python train.py --num_hidden_layers=8 --hidden_size=128 --n_experts=48 --experts_per_token=2 --d_expert=160 --d_shared_expert=0 --hidden_act="swiglu" --moe_layers=[1, 2, 3, 4, 5, 6, 7] --router_score="softmax" --normalize_top_k=false --routed_scale=1.0 --balance_loss=0.0142 --balance_bias=false --router_z_loss=0.001 --init_std_router=0.00994 --lr_router=0.00264 --num_attention_heads=4 --num_key_value_heads=1 --head_dim=32 --vocab_size=9689 --norm="rmsnorm" --norm_place="pre" --norm_eps=1e-06 --positions="rope" --rope_theta=10000.0 --rope_fraction=1.0 --qk_norm=false --attn_scale=0.177 --tie_word_embeddings=false --parallel_block=false --init="uniform" --init_std_qkv=0.0413 --init_std_o=0.0103 --init_std_up=0.0413 --init_std_down=0.00652 --optimizer="muon_variant" --learning_rate=0.0082 --weight_decay=0.039 --lr_head=0.0117 --max_grad_norm=1.0 --warmup_steps=200 --schedule="wsd" --decay_fraction=0.65 --decay_shape="linear" --final_lr_fraction=0.02 --batch_tokens=65536 --max_seq_len=1024 --doc_mask=true --z_loss=0.0001 --train_tokens=392200000 --max_steps=5985 --dataset="wikipedia_en"
Below are experts of layer 5 (counted from 0) of a mixture-of-experts language model. Rows are named gate (a neuron's input weights, with its number), up (a neuron's input weights, with its number) and show model dimensions 64-127. Each number is 500 + 40 x the weight over its row's rms, rounded and kept within 0 to 999. Numbers have three digits each.
Before each expert's rows: "comes after" lists some tokens at least twice as common just before its tokens as in all text. This comes from a sample of Wikipedia text that the model never trained on. Tokens count by the router's weight.

# expert 28
comes after: ",", ".", " He", "\n", "|", " he"
gate0:452480534505544451530547539478526472515459497481456559522491445449481564453528535533497521459541537507500464513434522550486377475501434526534535487567516471482599512488507495477497535486420476
up0:502448490564544507506458480470479480505417530427485538594495576516488483528513519480536490475451500546482494461540498452498494468495531527462489528470537447473549525514469433501531514486478481
gate1:467464511534499489481497551493531513545464585500497532514513507482477526529539471474515470441510514549493520483514473495561553541538485480470426466528553550427431476513500548470545503514517510
up1:494518506528461449474481464542581591553515490561481511486477516496550498567488559458482492509518459530525537498558506431389547464509558472473533510489495513491463487459472506424551475454519428
gate2:456481529540471469462519611552539468501568483467484451478484473566538465528491515511421508481489509525478533491487527510529529526442509510416493440495498499521448419544469458391521497531477537
up2:451537602540488460462456559478460512542472480529518441428540512416548512509525508481519523503531497472496517484509492597500476464494427456524526440578455545522546534474494512436521524529472515
gate3:496506505509500469464489535511426485490430471483508559552542500406456512485522531488533440570502554484393436480483465528567494501540522535492529526540458464516402439533434526511515461538438554
up3:542528514516509511505471463571487497522508499531507557518499434527445531500438499488533462475460461455476422562496536502504520482484508493425489607386506420533495527502497488490446448521461542
gate4:472503477466439583527446467609550521498489488464533482479524470469469532486442445493476469453433481517518524480509407448450545541571519539522494518537490574418455503498471473521422439491514483
up4:567490494501446493447578449503549464523492471566526489473504486510497451555545473493421495457477467479439550527511542517463515477523557553523512502457453457473464498498483476511441513454481477
gate5:417486464515521481474512521501446490512508507451533486474491483549559484501516456477500526492499511491504424500518607504487496533485452511442419482549503489450510542577521395437579557505548518
up5:496502458504508633450488534539460487459466558529533484470517517488429511498563539532474529496451548521543468438480558499568467563441517524502465506524514494540507497521582542505489511497522536
gate6:417490474460531504577450519455490580488525413487534563511524472472551412505540536469469584549515487439534439545494548499488506432487498561530538565534495575520498455497539460512497460504556550
up6:471471474556514518527518550485539514559476467474502428503431460524552455518436526510519554454458545491472455484506541478506446469455450525557506541466422542516458552486510443532592490545573458

# expert 35
comes after: "1", "2", "3", "0", "4", "6"
gate1:538463539514452394461557487473472463497438523562476508521595498481501477573502449515484463492432525561524484467558510547463510513523420503496415548486522504487535520545484476474465596435481484
up1:441477493492528566535492479473544550483493522466485553554509484570460538524489487526520581521594454521488483476518587457489510482465594502465553495538480556478534478529594491473530516514530543
gate2:463503585529483475545415514514500487482451502521477526506482457527556508480534476628529556496479510454483512511474557518478511584528569492577527489514428447558587532468493544500438442555454447
up2:475477490481522489541499483520490502457468491482517514546503535541432534465555443513455526541514491476469511407525540435464480492488527531489518527534484466497453550442553454485529484504496527
gate3:446476477521508513560503505512553423518474516549554518521518524587540522506512541407501478556469436503476499538505598496461404521501513542500530562553497420553493453479405496560407553525469447
up3:428456513486494532465509535521504533474541543477478540507582465533441425512443438519532453420550477502471490499451532517498614504561518471439518526558510493443530525457488559508474511492510513
gate4:500481516511485540478496584509463472556496512506452486536472554487534507478486498447460448511503521509529451480537516511476463508445466544535448533495470545495621544478482459511644543523470536
up4:529514528510554516497531520558466467499415583514575500513524527540441572457490443460583512483499430494559469551533519561443496485529447563497528609454482462479566485488506503522531522511455513
gate5:437478490516501505549442479521408541525491454497477430436553424530507483501393485501526462547500444514511464460509585475569440506391525456496516428485476480521461518517451523520477522530454500
up5:479458517513520618447538515472499490491549547478470530554527427511427524482538591552524573490588544430525505498497487518541537483480531531496542471483536541494452516462624475541477519509467527
gate6:439490503564515536526491481531488542529513450421530507519538540411464594499460470454511510513556527449569551532508530464444560509438491547536479541511473457547530445525491434487472496512513503
up6:535560497556518480539462559467480501571487533551558496583375508459492500476495510453533521510506497529446533498518489520492470460582457473470440494436458495473565534480543487462594514546528492
gate7:512446470488531570497491592441535484516522538574501445457486541473526459506493506470484538463476437543504508479499454489435552503500500565476576591497481514459471482481457499547529560543562499
up7:511482507431461502502534509508547440474567512504562455539462536540535552476516504459519510536464579492453484528529492516577490444484467553463504439580510431484529489534488482497548459511505516

# expert 16
comes after: " |", "|", ":", ";", " in", ","
gate1:530449507480512479521443545562604577477518464440514518503479505467505475496491508513525538489525477513583524482508465570508492517454583532485440484538505551564548520472503498465492536528415483
up1:595494508432544533490509458557563487554491425490557481634486506511484495420508564446534537542550472491533481539448577460550484467557517494409495553497500558498508476490488537524512487542488463
gate2:505511458454474437506495390485521449567420477542498402431543542468555482478470525519469504524591469471494506468440464487471518506426510431525449433515477520513506507589543512547491487563518507
up2:474487420501476503496491548512508509543526477432544480432505506480503475502430463480500495589492469430570572460445529501437509501504501492468554593514533454425442467494476533390523542447549529
gate3:487400454473522484469470518510560495517585434497473627533510529468513554533478443517434505508504444486482437502566436403442529449460542492423501465540486470467480524468521505553547535554532535
up3:515495504543477579569518492544524451563465512455493483490548514516509541537499574494515507494510474566500480494513572468482580471467488527493464528549527433482575500511451491473488488549506464
gate4:563443502513418581499578489506439529459473503557516493487538505529463558499514467487558552470531459498494528545549525447446493497473483500514534474510500564544427509458492558537459529563460511
up4:475483502479505525480544479523431407554573535507541513486414442498518550513473509432513543484448498480431524475512489428483413476449514523497448575452464550480498509456442493500461500464489505
gate5:514485539493482484481507442602553486454528450592467441502558494509532482527467558508506555545522516520520493439446507503474514449466481515521487486583490482493446465422469506479479559518515549
up5:469488425511513514603407490476563509439479455468511485493570529544470526565506520508493500516515533539510508488449535423414514534505485492592479494540539581566453500551471416557482517513477537
gate6:567505565543510554532494524513563499525484507478492500542593498545464475554556475481532407527530517554536530423459479500540521479470460508518550509515534477523525522423408555573476521501551448
up6:473537459426433470547512561463481512474486523459568570513498546537491491508524462487475469498550462559452489486474595548468439498498478531517512463439501530543494523454569513485510453550493519
gate7:503475435471420548454474428541518465524469440517428440440407458533525519528578518460481493438486469468534550488511510492520576505484491526450533507530511459508507584475498562515533413521459499
up7:478485460508464551541514452404580515436486449500594522466565489513507483544515506566547501526501456505561451501477465483463516477501522513493474530541539569471494472491498444510509489530473502

# expert 47
comes after: "\n", ",", ")\n", "D", "H", " R"
gate0:578545551463516472444483479563455468479513502496482522478480514444509566483555483476531488485484464466453473503566549530469584493480502444437518471543601503398498454520460421509533486541503532
up0:485445570477487503499564466507438547487452460482506482539524557530498448565523496519455453456503481525451454556575539532565411448536570472534482546486554513499526504543482513453506496407506542
gate1:422465499460557488501463445528482474448491524491616460487480515517490560524476463508551568501466511479566426582507500531517511548528501538475578513476510600512492538497485482476598495477535497
up1:549491483580505484503492502546586576518511529425510478481589497443558522469524466531455483501530482557502439458484476465437471496414478491502518519448575501532524509470426481468506556553493440
gate2:520542464470513538538489470556491479398476495543443512495587450586455523487532480469540548475455499562521511523496464513470580490548444528478490573538508510529534469495489480538518480484472494
up2:577473517548469433452513515427504493429569474509454559456532560541520462457532505574454453474478473507498516503440497524530559527494520506509477498515488418609497476445452502398534530451483485
gate3:566460573492522538420489565512468488483492482505440492574532522504452490483489512517535528501481503528478572499536450502517490556518464565526465510525462592434486469506467482538489531509553515
up3:482532534455448510502438523495442490534450479515401497525511506433465549526535536403608501518485555442510502542501480496433455535519442451474492527532473613510510449464501491527497513548568512
gate4:515448487460474462482488586537464399494484532454518553501510480462472518471540502522537528535516521550487441555471525476538477490461445508429491518470528538494510448511495487597452539522464491
up4:502467453559454434460503464496395460498444455560530437531482568532513494537538590454413466442411531551499510501536516493481549481533477439563505449444460511547530522535468507552473498460479554
gate5:597500528483457510453506452572451561540453528565534562483587511485473561565509489510535515493449505540455500561520499534536478499492497493541466493498599509511481503557540408492473494488481559
up5:557476481507490484552488463565419439474502462498515458536551545524487497534496515593485528477514625479524517463518457518464473494469474474493567494430516460518471522519489496480457519586494570
gate6:476575537428530463465477535566479491561476526489557483537541540475504458471454494521532493571521462509540488492468436511562449523522501558456495545569461563469521452526421443489543497512497445
up6:487489483483469518504530519564531507494443493452470540467498556549581533461482386505439434530467491538540416558546482470452488542566465528486487573474494514464549527538521529477510525513482440

# expert 25
comes after: " ", "\"", "–", " (", " —", " No"
gate1:475490518515490541493472549496545504538470531492471468495480486435519564475530552554522468483495593498461497524529514509555387504510498479487487469546514517441468521519509480478451559482563493
up1:419512445508551573545399459505524454535507519451522460439493471530549490534507446516500526495503533515470515504464411524508470471495500507540534546393416487512537539520493516540484481480526560
gate2:420477430469495508484575491569506564501541525487512472501490386501502427527512525522446485435488515482508489531535543521444508560507508514429519513547519545518477472426544480522471477514496525
up2:477420501506446444441518523504462498484450507480504354613509513507513493429530523494462506492532538525433483435505481507519609486542512457477482493567505523520534599528465560498498454546514434
gate3:500443494499485450447406470535470585495495520547459455510465477435564492464499506545500494446445487532444489491422405552462471563565485462550551478452496496551513479493493506504495507501566454
up3:577515468468466460436491544468471567562513527511474495504519443539512434503461506535553548532514544540379501501499475525506535460464616536460480456530491500521505548491455538474503527507483501
gate4:515511535442511516463425572555543413455474531550495516497516550438399476461459527484481544494517477483478514513410511433526509503520518527515461527569488424454555534463480439491468431502552468
up4:496500458579525461433551457502470482479555546502510510546487500474508553511564592474502426446492526506583559516517489574518524556470538446482465459502563559506511471526486492469480503463504488
gate5:511460578518511541453438544514557499541525425440531482508520510424493424488489512485480501531483446542469515502476510571447492498461550505535572552517507481503482569526538433513536466445481542
up5:529468451517421472559453452502445497564476581450474536536478432518451532525459492463467507495549470484517456501464520491503408532442577515556506480522508500514448577481503505479472436471524549
gate6:420514521466501446520510406510459510564513473531510548460440525494503498509520442515533529519441447537469428460432568495520500579541541534531484513580462496525451482483491497485580474489540581
up6:488520487549547555555536626484504484486423474449538471543452524502518495578510435524443508541448491507490558526494519507389523453528491504479532449555511522479500408581514501490526491428477450
gate7:479446531464468461467533489565484471549497501497525450553463526477423520499565472601446537506448516485566550505534534580419451560538467569478542466514545437540481505446552554539507504494479508
up7:496535460491542493527457551538489521530423538476523396500458490585470547457527512479462493484479505461452495548503479518513456479435515542501488473502546449398470562516501582492488468502493478

# expert 40
comes after: ",", "-", "|", ":", " and", " /"
gate0:460481533490501452470506538518590417554484492529473561449456551529401541524441495538536513539507528532539460508466498498525552493515489487465491526528479554479486499535457522487496542495480503
up0:483483462529523546522501536412498527471531524525547429485505427504456480498545517559463502514459516498585490534456520425575500494527480492534471451525541479585465432549482531484507503479464515
gate1:493436514457453430544561515497556483457462511450553445557512552478454468419543500538554447578476480411531410474477491523479509589495497528509553478536495485468505529482471503463480531487511504
up1:418528522559499479474530527496459544496462433541466530560511564504458486493468461524545518508484552475449480425558455479496489507543472488392529504514530520436575454489546471468524503489496459
gate2:515460542493574531491437555516583525434485507433522516528518513521547431497430501522452508538473583491492469522477457460532462530529524522456532552603539497457443470465486482534506497455502497
up2:382444477500596467447556479491459457502472488585518498473462495475478531509479477582550538481568512501499516530470459545468470437507456504536492477495463451496469453573485441480482499478553424
gate3:505526524496540494570448428508517524509549566533483488570492472514482421484554507523522487450528541514499416582488480501501496553521454477528531496517447576517428531536459585548502461509489511
up3:505548506515471533508521508499591535531444437522476494540517502472533496468429490641537512470484501411452437544533490528468504507477540500536506457464486411500638490456454399463477482496574571
gate4:457488588470534503465493542480512485448531456497531515512510467426514596507561536549459521549527541547523499486529508514538491541503436426473567478490523440500543460487507485510497499543463576
up4:467432473516460569458478477476501516464441531486468445435568542564524448479447550526475474488552533581490506458503464531556525548581549462544485530507461436507507471440483542415515502524504456
gate5:480440551521515497511482527488527447410558442487480531494506488471507461546516540531446473523469479494486455525520549467470521516493541490438460510564512573435466531467420520496533505577614520
up5:474453483458569581567517443562489506418510582427484512539563496505551516515517469482551520448555478478496529459537460516523517537488514559493500488490542531530507439560492452545544527571484541
gate6:511535492448503464497510494550451587552477545466611479549518510489460461402500468469500552524504541502506455524490517537538557524561451533483556479545483514436506463498438471509531553548530446
up6:502453522541508511552509450480471465550426493504515472541561541480487372579465551525543436466515554484523446529433527473484470508513465440588481508449443487476448492523447461533525467494436502

# expert 13
comes after: " |\n", "201", " ", "\n", " in", "199"
gate0:493565451507442547433509535542548507525517505511500485470486496532499481508562493533501478470519499556517549462463476470548461520570518568556536457508482489445456507535493515448566506448546511
up0:483633511481466472472498505441520513500483491472490514454470505481557446519457502468461545458493462482539514511534513549505432512466506553560547470491552543529404475517534492476513503436536445
gate1:520572523530520578566551510588508480458495518514515508437490529490469552471543570569505527544475500568516482521439525492544508517466477487462468518488494457455505476476550531522492482507480551
up1:492514468493478508479458546510436539519518425496455570473472476554487507503477505538527520432510530544515464451603581532474439529503504522493540467467570512599436457547510482476489472443471434
gate2:489500555458494494458440512509541502530487512550531553444516551475544588483535502484470517481542500492513579556502526517449570492475505480501484543547486534482435485523471446567543439489565541
up2:557542524581431538530492508519518483463504474507454458583505481522419528571541505538454493560464451506504523496515519501415551498527457407433456495536558519541496475434451511420506497503505533
gate3:525500464451480513475539507515520534563526483480478485430468562521460505508472411422488496541523536478462543506403563551469467514496432542553590542508501546558476499482473526417495503489510534
up3:409520479503537527480482455501467445538586548479458588564562503532443456511532517496493532495502487502493496529532541506483522544496447475545512533535544513524480572434478446416483511502482446
gate4:481511540510471520502518466533538493416522487422480493549492545537522497449439536514527489506552515498458488525488497464447507529558485502480519537459567446428580466502484511487496474506485605
up4:488508590506492508510500445519439450556468415489519497509479514517535536484478526535508444528538467509552415497625484479491488486485454486458521480515452534507429490630526486514491471564418508
gate5:502499473441497438477574553537462506518478485479480573506476507450463565544530487553483525492464481524484448575502524468478535484504497550538530550528499557422459419467471558461585487493491559
up5:498510518462487530508470531501470470521536417498451522535527534485462572512547447434490498531541491511403436475547484555520500542491519501571561583493474520466578513469567534528525552500442524
gate6:509527532548484466475515579536410514471530479520531507466519490491446434435517508504498509499552564550505509457490480604548503539514470532519512477592489554509547522497505569494509493504511574
up6:452464565466412553524517479455404483522474540417533520472474508493487580554467548545441493429543511516596499479559475490512514431487479445536488465464481537538500513516501491466568501544511563

# expert 42
comes after: " |", ",", ";", " due", "|", ":"
gate0:522516479466535485470444485480483482532505566443490480521560533491475478543516419535585458527535489518476445571498488519555493473420525518494498475538538508496544481546444478469513480430511524
up0:462507445496557449544495588491441486488471479586435587480480522550504550570504458496504519558505533456508469455522475545553532474452477474459554414482448479495534576467518464458535519460492463
gate1:562554529494463507489510567531498475580492565467585543532448452484571521492462506552443540494459476541484555453484492549502481526494517526502477528513497508387529518567504424493562467503498530
up1:477495475510515463480469396511500507502504458442428450494528526516483495579499493534481468487527515474506494519496492507537561542419503560479516503499509445548441469532498608507579511496529474
gate2:487515499535481523503532579506517523495504579510476436570497578446519477438481458516481498490526408474572485503521484556541549531530515563503520523511462509459487537454469538495511455477500518
up2:482428482564465559464514506508541505532482452502497505547504507399483538485517541442497499485501511518484450458444484481457478409502517525514561496466469424544538462520472450559557461492461486
gate3:556519505485529495468486472526508451449547498473512477534538468507530463476551513561465504569484459545405482557478459531486522537424487436512462530554432455510473476550476569511495499473561503
up3:515401462429495517586455496440571531534481548482513521468554495547527568524460510523505518553416464475471450438508472588523456488548464530474539462523568433468492539478480450478489465546622517
gate4:482519506494445513483474481482500503473494477530438519499481489487563439496496577586493517531528574506550427532472469520518514482602572555470521542525487514471516444532498473473569506532563487
up4:540596494514510500488433453478471390479467524397565545492475518489494497492554500482592508572458460522543511433462557477531487435534468492523521490533593485430516533556403511442444524467499495
gate5:473501514549542468432480534536555527534516549441540472454481475465503462438514523466542417488504412493477530546462468551510514474444586551458541559472547515512464556479453444557525538523551448
up5:493501504487553441498499491498517541531472557549476467490571511416466512528512472541463466441499485480496501479498513485560558438536493542578495493514475515446566498540565525531503493440421513
gate6:518415536515557459548454593558476499541515488513468502431511517543481460482556522454405587493485512533419475483501441490525458502576510473463523571478523580543468475514495470546519517551515502
up6:505527451496441505493505507482489555425521453537465506489430444474530470511532481514461493446497457553473532502573482539558479582534474518530504561455483551474484509491449469569482485524488426

# expert 32
comes after: ".", " (", "200", "201", "199", "202"
gate1:525494497402511508490529497548451476504518451487502555532419474471441467529524576515520528484522475509500465479525475517500473497527500579463483483591563505439455430485556527437495454514534510
up1:518502517461496544508442484487563487479503505509503444552548438441472503485498505496510473489484501508522580491485504522402522500501532477484521495444530426439559401494548513450448510515424521
gate2:492489515533521525558417530550489474531508476497474518491454480446527502458529496496411485475487539518496428452489454597452482500487591558478423528461510435450562514557485521485529538515450494
up2:506613518499524457473515493496480531518549528501475558545509498504525475457515518564507518524450527512418476549554521538474556480463515496454482459426478409501347547480533455508549521489504463
gate3:437443547514543518441531507509533494465495498469551500525515554485382454495484494501494444500555542515563534468496469500542502523513394503477475490576492501437424485481453418524496446502533577
up3:453534486506468518506583397472487510448504506497524517537498558496534491514523596459450515539444483510426465469494430532553476498482489458495552514517483482425530505440544486495525502577510539
gate4:473491483558570490479587512471512492426422529472472537482480530470523499482489458511381531574422528485468539481466565510515496555548488521570521488527561417475417473520518446483439536545501463
up4:499413550499541504492452522493581460458506506467500467499406487548520449534505533401464504512516505441504516496448540478470452579479527493465518545485559484501464576480517463596457526576516497
gate5:533507505440525522484417565575540417478510450525435532461493556471558507539438496576517600479487509525445494501482437476495491457503546466436469485457541535528449467489493510435484474539489505
up5:566519509468503489482438501514537498525541513431554534512394496461536433526486494485543481498539418538486472489530466410511533555523469531508541560507454595513562487487467486431547479486527504
gate6:476511457499479501459439490491520541459542529426472540493522514527465481477513554503524509473506462459490446572448549504520513486518546486593497528506534434477495442448487536475526466495527552
up6:461537476503635573516511522512565432558435521497471438512447467494556476462516512557470551527522520563491483453530506466514412559495411487498516513510445529530505459448529506553563479486494524
gate7:496476511450519485495478489568462492467519483522551514460518488502461487461511548516510451544496507489487454565557461538506487480532598438487520498524513492464563501503429476516465525449501479
up7:557527544441594449461422459467525456602487520477468537514504499469516464477523473484441454472484402416453607481503503516493562466518533491425523492464519540505515493498424544515440474508468480

# expert 23
comes after: ",", " as", " is", " the", " was", "),"
gate0:426528486492413530504498517553473460462480482564545558484529454445549517455481535499444508499506470470482420484451592527569536525514474512476541508489488575396499482472436479379530473528554469
up0:493533522520469534435485477514493471468486454553447491502549477530507532494520466555516490534426471495538560582514531537446593419459511426513467501484499554547463458551409538469523495520532473
gate1:497490424503581427440510516467519438490522496542494525580458529444530474494475478512545509565478468505504445524462460541485479502486551458506480525527416534509451458466450459541486463511542526
up1:535504463527487486519512496587488500530473474595573478532503468491484427566471472484477501509480483446547489494532495499470512444453409475513538550553480571429510445493503451541498556492559538
gate2:490501514552550521447480485496500483530496511476488557426551537501517534504488502515458487495537544518508452502537453515472483596512563526527430531555577529443495536562479527517519526483537525
up2:465493524567523479420516497509579517503523546537513480459490468509519509522470519503475533501470486467505555512521532546525520456523516528577500483547502535434586557539437443494574509519424543
gate3:479579470514550506447471491562542497436414574449527516535490483525521545480562495581492479486479473501549462509488467467511434455574467571428576527545535459521561500455459543551553483503469490
up3:490472493500531451539512452545555536539515416547522526472496541492517528544490529563469459549538474524483514559484430473488543578455474451460418525496550464570514450451506491466479546547531491
gate4:531479536474494507519515560511497462567524519489523499498513519499506509506497521523490526507462524513501472415492485537542440566522543556481494471497562495474462501440434422499505567544573454
up4:500478540515524546450450454516475492518489513591514513547460499484483499512480553456467525480516461553508504451455435451530503488456508484538521515361533453524485552558558514523520386490474470
gate5:489472493450511537520521499544527499481501481487473536517539532519472480470478514529555528510436533543485470519418478474463480485430551474511505490585464612435454519461508586507511459450498490
up5:526514500494506506499582538509475555555467466511518581576537483540449501495461490526546514550567503432453505429523533498500378524516428509483497485548509485534491547507544447476533483517486510
gate6:463503451491507479462449491494567526418534517476479469522522492484507516556495537507454533499525493603513499494489469512516526551555539595474552456560523484513501472541460484502531559530445530
up6:530488519479467572564465499448479459547531428499536510500494466489400576527485502517467489536532586515489550583538513531430565507653543505550490553506459459477506489595528542538492445457454473

# expert 44
comes after: " ", " in", " on", "In", "On", " In"
gate0:475416528479516477434446537503512510442518461474511426541478448541564433536518511519504531538534468517554478564528439546481572517456543479518516465572495488463492473512459522513558520526613472
up0:450492568495493516531496540485477427476591517466457460502504567480481536547529526480543513452556556493540502459439422497505502471462457499477490470487476489553518505534470591443456502446459506
gate1:508549456456509569488511480510398565458495537482442490557521524483523466468493506473534517519450535525474484528471484519523431510506466560515470531504536521463507585541460529562508580519505545
up1:522453620490574441512540560437547495463507528560525496500473598370498521550538517425447500484510551487466512483530425484516527507494467489535557541454572510493481532519492487573472451552421502
gate2:490457530454446518450491623486497502485480503502593511509500513522551506500498576497506408486514491517517457511421506493553409511517471535521518459544487471500480513526516508471568447501493478
up2:475503495569501520498557497544526545526453554542485395538542559536524540526532533453494510525548520512508496476529519510471465494462507512424509463558533523512526570547499451505509517486481459
gate3:472424426402508448536520501489472474478457521502521438529483546464549422521524567552495547483461474554545490494532482451498519492540502520540516472552494511525501464546477445486504551528515543
up3:543507453467443423535425497543508495538504491431479450520527433501532445441492507440447522514500431580463521523527490472548529472465412463463538508454536514472491551513493565485484522477470497
gate4:510427516489538484445479550506520517477515459419466477513531489466526504505484476517484502410395549524517496464555542601550559523550486485437503509457506468495501496504525562489513486508494541
up4:585504489511475555532473548518522458429459513578479470552489486530509503490469518538455573611485511552499533580493470486525545498451491493558498507489503470469494432531447466531502559563525494
gate5:467493410482440543485490507548524473477522569542553482571559536467570440474529516516554446467454472484501462571474510553491510506528516489440502550488528494532505452523411531569517461485491488
up5:506524476525498539507490455597504513514476555521471427437492475485483499479479457437603551458508509512499511580503496513566482514491479503439583542490559556514479408549515511529527454506499494
gate6:461458493486523441595541526473499473520460493478501549536487402464472430501502548450534506474505496551487487495503545516555472449486552576521518422577501508483495492478537511555486517522492552
up6:463497594415475391518468587575525465559439553467481385496535489488519530547519467489451512470499456487508478522461484485503459387520570521531498473541532493506539455475524477539502515467442517

# expert 19
comes after: " |", " ", "0", "%", ";", "1"
gate0:509494563504443515558495551546510561449448537556459514471591486500462547464485446533504519501539503495498422506518464450483547479524443480463493488426455434482489551466542512579490580568544497
up0:552541497502523458501509499472490497403537564501450571446500518525419493508494624529478550506540494440488480494482534510553476534511515477522499512457440498530519596474515495550508595429507543
gate1:518489521532472563512504449579482482485553514501555515484515460565517459496515496539502545455479506531517448544486477386532542519484534510449512514580499510498438530466477486527485485447475498
up1:518550485511466516500467550452478494545591507465478475522432434480514548578478547495473522574502520558522478504533443512455584593483490585548520551504527525545443530494519531573465464456541532
gate2:430437480505472431471522510477544539501453538528459515471497451495476502490543484513492404453514482479483483495478450536495495480485448550467506519416466451540574546471484407568437576434460538
up2:488409453422519553529513491467488480558522475460474481532517469508503447557467482589415500489500470478541525542461517387430474453511547488548503484498487551487507571536499512469506548508419477
gate3:445530502466454502465551518457547494606479578468473525527451418525513500515500519481484443531533466538466533564497458436512525494560491470492512503557557597458516532446484525482570472457542540
up3:560496475474480453491495457569454515484531563540507464532392499548467523532457517479555556558491503436505457513456504450475576539520443510561534547587487575500504513506490425475565475528492526
gate4:505481507465506498490431532546514460447480492551479508490468528524526517541483532525593522540537480523524475515466593440445448456531538508477521531507534553504524468469494506529477423597485499
up4:579507500546511556529556534546439504471548503491458520548492501454466451464508572549582459535545460493516496491497542467510515485605428535476540483502425502505435523509469484479472571490556537
gate5:574458505420442453516428450515426547485433491502509530447512451547481466515489452467443477498482459498543524517525485481502513493427452456487503440519473476498477502435467507490498497560492513
up5:504547483559516547543532496532565521502501509536482517501505507438479455482529551531504498462511570547421488541495515545500473495495491487419438476445434476460457459589482486501508518578491456
gate6:486392604461462442571517580517494473511494542546558524510560478495501456510532483480473518481505521474502462563500539449422618542432429534468510509565536552471485459490505482546520564489507491
up6:463570415499517562518429530513478481497491471468423473482456570468548491460524475562538495528479557490428445475501475553484521547460489427478490524520505463530515517532461524495474519530558460